python train.py --num_hidden_layers=13 --hidden_size=640 --n_experts=32 --experts_per_token=2 --d_expert=336 --d_shared_expert=1216 --hidden_act="squared_relu" --moe_layers=[0, 1, 2, 3, 4, 5, 6, 7, 8, 9, 10, 11, 12] --router_score="sigmoid" --normalize_top_k=false --routed_scale=1.41 --balance_loss=0.000778 --balance_bias=true --init_std_router=0.008 --lr_router=0.000937 --vocab_size=16384 --norm="rmsnorm" --norm_eps=1e-05 --tie_word_embeddings="early" --optimizer="adamw" --learning_rate=0.000841 --beta1=0.95 --beta2=0.95 --max_grad_norm=1.0 --batch_tokens=131072 --max_seq_len=1024 --train_tokens=422200000 --max_steps=3222 --dataset="wikipedia_en"
Below are experts of layer 10 (counted from 0) of a mixture-of-experts language model. Rows are named router (the router's row for the expert) and show model dimensions 320-383. Each number is 500 + 40 x the weight over its row's rms, rounded and kept within 0 to 999. Numbers have three digits each.
After each expert's rows: a language model's description of what the expert responds to. This comes from a sample of Wikipedia text that the model never trained on.

# expert 8
router:539453405566475501511455555492508506538488489493483522515491473572532490451470547496491573486510438500529547478547533451514579506570536514563491510416508482460520404501529494538493406477492533
It responds to: Place and period names. Parts of geographic, regional and geological-period names in lists and tables, such as South, Wales, -shire, Late Miocene, Oxfordian.

# expert 4
router:468506398510466541527574557448444532487443567515457466494480471528519495510528443511462494532462483483507477517479500469541452440516423511530476519447510503482443522510496571573460501519482541
It responds to: Sports results, placing verbs. Verbs and numbers reporting results and placings in sports and competition text, such as finished sixth, placed, won 3–1, take.

# expert 21
router:449522524439490462584493541534570492562505520400530454505504515546561466458477479448455542443505493510559478496488510424506498434550554467496441507492436474479450525535513522549498544534551413
It responds to: Japanese names and text. Japanese kana bytes, romanized Japanese name syllables like -on-ari, -ai, -awa, and words Japan, Tokyo, ō in Japan-related articles.

# expert 22
router:471459464591556526532553572501451503518466486474535497500493525491554513412497485535480526458529509502587538497409460515548494474543541501535458474465470509462486497500483477531434493523445442
It responds to: Statistics table numbers. Numbers, decimal points, commas and pipes in vote, census and sports statistics tables, plus counted nouns and quantifiers such as people, students, few.

# expert 30
router:491515484474526476511526567480470536463471441471492514521474483545504427512488439518451520447521480482546560521520537501514521461604495459455522533504485508480505508600501511551470479580473479
It responds to: Quotation marks and titles. Opening quotation marks before song, role or model titles, plus commas and parentheses in music, film and performer descriptions.

# expert 26
router:519524483575470466509547477481495570585493461507501515517540493546511474446507547504453557451460494556555536473471534451551460403496531528436457502541488454493491604518507537508475521536432504
It responds to: East Asian names. Pieces of Chinese, Korean, Thai and other Asian names and scripts, such as Hong-wen, Ch-ong, China, Kong, Thai characters.

# expert 24
router:502518465532448485468507551513459530541458519495484478506471464531581400482592526514469565502493544562493502461519509439516409505557536561487512506446490511495485555455543444518475507476511524
It responds to: U.S. abbreviation periods. The period inside U.S., decimal points and other mid-abbreviation pieces, plus United, States, List in American geography and highway lists.

# expert 1
router:547515510512512556516504538471447515559429527445533428524454570488525476498475488498475551438481501563504539467460500455506455441511538570461525461487470533485493594564538441558458436524435410
It responds to: Purpose prepositions, conjunctions. Prepositions and conjunctions after nouns or verbs, especially for marking purpose or cause, as in compensation for, responsible for, and, in, over.

# expert 19
router:433540471527496464478530579505502422496516513492519515502452463547546455521497463468455509430520540523547521444490455543543457519468492482547482512495454518510528549566430545499441520528476439
It responds to: Coordinates and data fields. Digits, degree and minute signs, line breaks and labels in coordinates, infobox fields and data tables, such as ″, °, Born, Died, UTC.

# expert 25
router:470514445516410518548444506495503580546482506457508532520403491553560454533469508463423525446483460506523459466513574475550594484548493443461511434447509553438541520511506507532475458491495486
It responds to: Name-initial capitals. Capital letters and first pieces that begin personal, team and place names, often in sports or cast lists, such as M in Mets, Los, Larry.

# expert 3
router:503491494525474516458551436542464506493496580541542477446488567617462473488512446525493496478540545522508549526491441418458519408575500510550493502489504557434480553583470462457520538565526401
It responds to: Infobox and list structure. Line breaks, section markers, dashes and parentheses in biographical infoboxes and lists, especially relative labels like (granddaughter), Personal, See, Early.

# expert 10
router:471477580596472484514525527484508448431488521495506492533536476483494494510471479548461524459454536506501505556470507530495450501526508542480473549518501465473460530437494448566478442552488506
It responds to: French and Catholic names. French names, places and religious terms and their word pieces, such as Jacques, Paris, Catholic, é, and the the or of before them.

# expert 18
router:470540478456368488553536499479475532513526498510468446492527473538557530475565559595481532449535580467547501539456507562491476518505467551541479474486552452495476564500411508505456522522504491
It responds to: Competition events and dates. Words naming events and series after the, at, in, such as tournament, Cup, Festival, Olympics, series, plus event dates and scores.

# expert 17
router:495531395511448516565481558491457473580503498506472495517435488564494449423565487474485516477468519556528492467513577481520498441558513479549522513527445494532544533496509495530433503458499470
It responds to: Titles and Middle East. The or the inside work titles, like Shrek the Third, plus Israeli, Gaza and Arabic al or Abd names.

# expert 12
router:535514437560499523514516506492511503464445488416465526468449510550569436514503429497484485476476544449483471464519379439523564514531441485519512552382501497462512550546566456517475462497497476
It responds to: Sports and music credits. Sports tables, racing results and team infoboxes (MF, DF, FW, Driver, football), plus album personnel and credits labels like Producer, Label.

# expert 6
router:544538472491381544435568542500528454495548474523517473478562547544498431503471438508468581473547481536484542533507464461543492465526456485490498530476472499530457530532493508518416480497535464
It responds to: Main verbs after subjects. Verbs and verb stems right after a subject or auxiliary in narrative prose, such as moved, took, worked, led, saved, retains.

# expert 14
router:473463460560497454468476586457492456492521512465545473492477525521566498469552519532433496464552455567523459489449496482460486477445505513523540508428461410519426494515536491550535498546483485
It responds to: Taxonomic and foreign fragments. Word pieces inside Latin binomials, chemical names and South Asian or Turkish names, such as -ensis, bilineata, Sy-, Suborder.

# expert 5
router:487515488518434479433497548467523429468504463572464489516522487516507465469513523537463594492542531563522507431459568504540407447492579521599465526476451449521523446523494522625449469444501509
It responds to: Science and academic fields. Nouns naming scientific fields, systems and research topics in academic or biographical text, such as groups, wave equation, climate, research.

# expert 20
router:432423461473481529569483486456490495524471486528466385476476493496496520533463590497468544435554475527448506443474538481492432474535541482525522513476513460520487469513528551527478490560506548
It responds to: Table cells and releases. Pipe separators and cells in results tables, plus album and release vocabulary in music and chart sections, such as released, edition.

# expert 29
router:519490518475462508658450557494468493529543493498544484429505474545494484476482518475475515467515430533523478488500455493495488439534509541502511530512500501434514479456459595507466453480480481
It responds to: Table pipes and numbers. Pipe separators and numeric cells in calendars, schedules and data tables, plus headers such as Title, Year, Votes, age.

# expert 15
router:475524493570505562481504519508470459455534525405515501526495472507454538497494438479463535423513572501528576461494535571463423458492526625467507546465523436481489554461464557545495515528515510
It responds to: French and Romance names. French and Italian words and name pieces, accented letters like É, é, î, and France, Paris, Jean, de in titles and places.

# expert 23
router:488523487505516518466522534536490529461477568479547521431476435497543461530569494573495501491514516509592508513484536516524511423546507511529455547516441514497491513499515531482461450483526468
It responds to: Clause connectives. Conjunctions and discourse markers opening clauses or sentences, such as when, where, However, because, until, As such.

# expert 0
router:510536509506531545501570520472515476544547522528480498491521491504533449529501555491510506457521499577586518501524481523592473500514494532471438521481428482487495517469495498529448492534477440
It responds to: Numbers, plosive-cluster onsets. Digits, thousands commas and percents in census or population figures, plus word-initial clusters like bl-, gl-, be- (beans, beef, Floors).

# expert 16
router:497535452501430469505543550515476508555483511487616493499531541523504475529521512509480486466504473495524450523514458542403463430503521508479501505422514531504465593480538520551521480559547458
It responds to: Websites, citations, publications. Pieces of URLs, ISBNs, website fields and citation punctuation, plus newspaper and book words, such as www, 978, Website, d in databases.

# expert 7
router:499521514483468399490545593505504469506490545494508422602487495510561510464483499513513496474525471437509495537485535430522466504532457502541491482511489483559513433512497567499446481564437525
It responds to: South Asian name pieces. Word pieces inside Indian and other South Asian names, such as sh, ar, ash, Raj, Singh, plus non-Latin script bytes and diacritics.

# expert 31
router:552510560536503488478507503519492469546551551534579477425515476568590434489503490515423511474533496564478519446470440449512483491522522471501453433452450500500454455484463574502462484491441474
It responds to: Line and sentence starts. Tokens opening a new line or clause, such as list dashes, He, She, New, Chief, and first pieces of names in biographical lists.

# expert 27
router:538509502539494465508483525524488549558458527490494431494423468473503462446473524557495567421504545578467532518441433440560419512529472578531466512472503461449462483554514460492512485590470474
It responds to: Political offices and appointments. Words in political and office-holding contexts: Vice, presidential, Senate, Preceded, Succeeded, Minister, and was, by, the after appointments.

# expert 2
router:491520446475505466529441557470473478511490533417557506529542467543454542549487551507481563430565463547509557523530531478481526481532495586505493566499460490419484552513481502531444492531491475
It responds to: Degree and comparison words. Degree adverbs, comparatives and stance words in argumentative or quoted prose, such as very happy, more difficult, less stable, too.

# expert 13
router:452488465524444526534446521487474493503480470473548501515501492552570512473495551478426615479522488533568515469477538552484437481526515478539497425435468506558462495452458488503445466520452509
It responds to: Institution and military names. Head nouns of institution and unit names and military ranks, such as University, College, RAF Squadron, Museum, Major, Award.

# expert 11
router:499584517453470509543522522451466475607389447536486526488512524501493455474523515506416514488518455585537487522492537528516517397502508538542515528454465512444505573518575552560476529554462458
It responds to: People and group nouns. Nouns for people, bands and companies after a, by or his in biographies, such as band, singer, company, wife, owner.

# expert 9
router:530554392459477469563514521490512466505456551528494468475494480525557428540550547434532562541512462529468500474472467508503555445487476523514589606453433451543462467456503523556451508483581523
It responds to: Foreign and scientific word pieces. Inner word fragments in German, Nordic and Latin/medical terms, and umlaut letters ä, ö, ü, as in eosinophilic, Luftverkehrs, polychondritis.

# expert 28
router:478502512529507434498454537560480499535535547535591445489417530570551520513463504438508543419468565564498513471499517480480432532506517484575500464381473515446498518518464432462531546554501473
It responds to: Infobox and list punctuation. Dashes, colons, slashes, brackets and bullets that structure infoboxes, career lists and LaTeX, plus field labels such as Coordinates, Population, Density.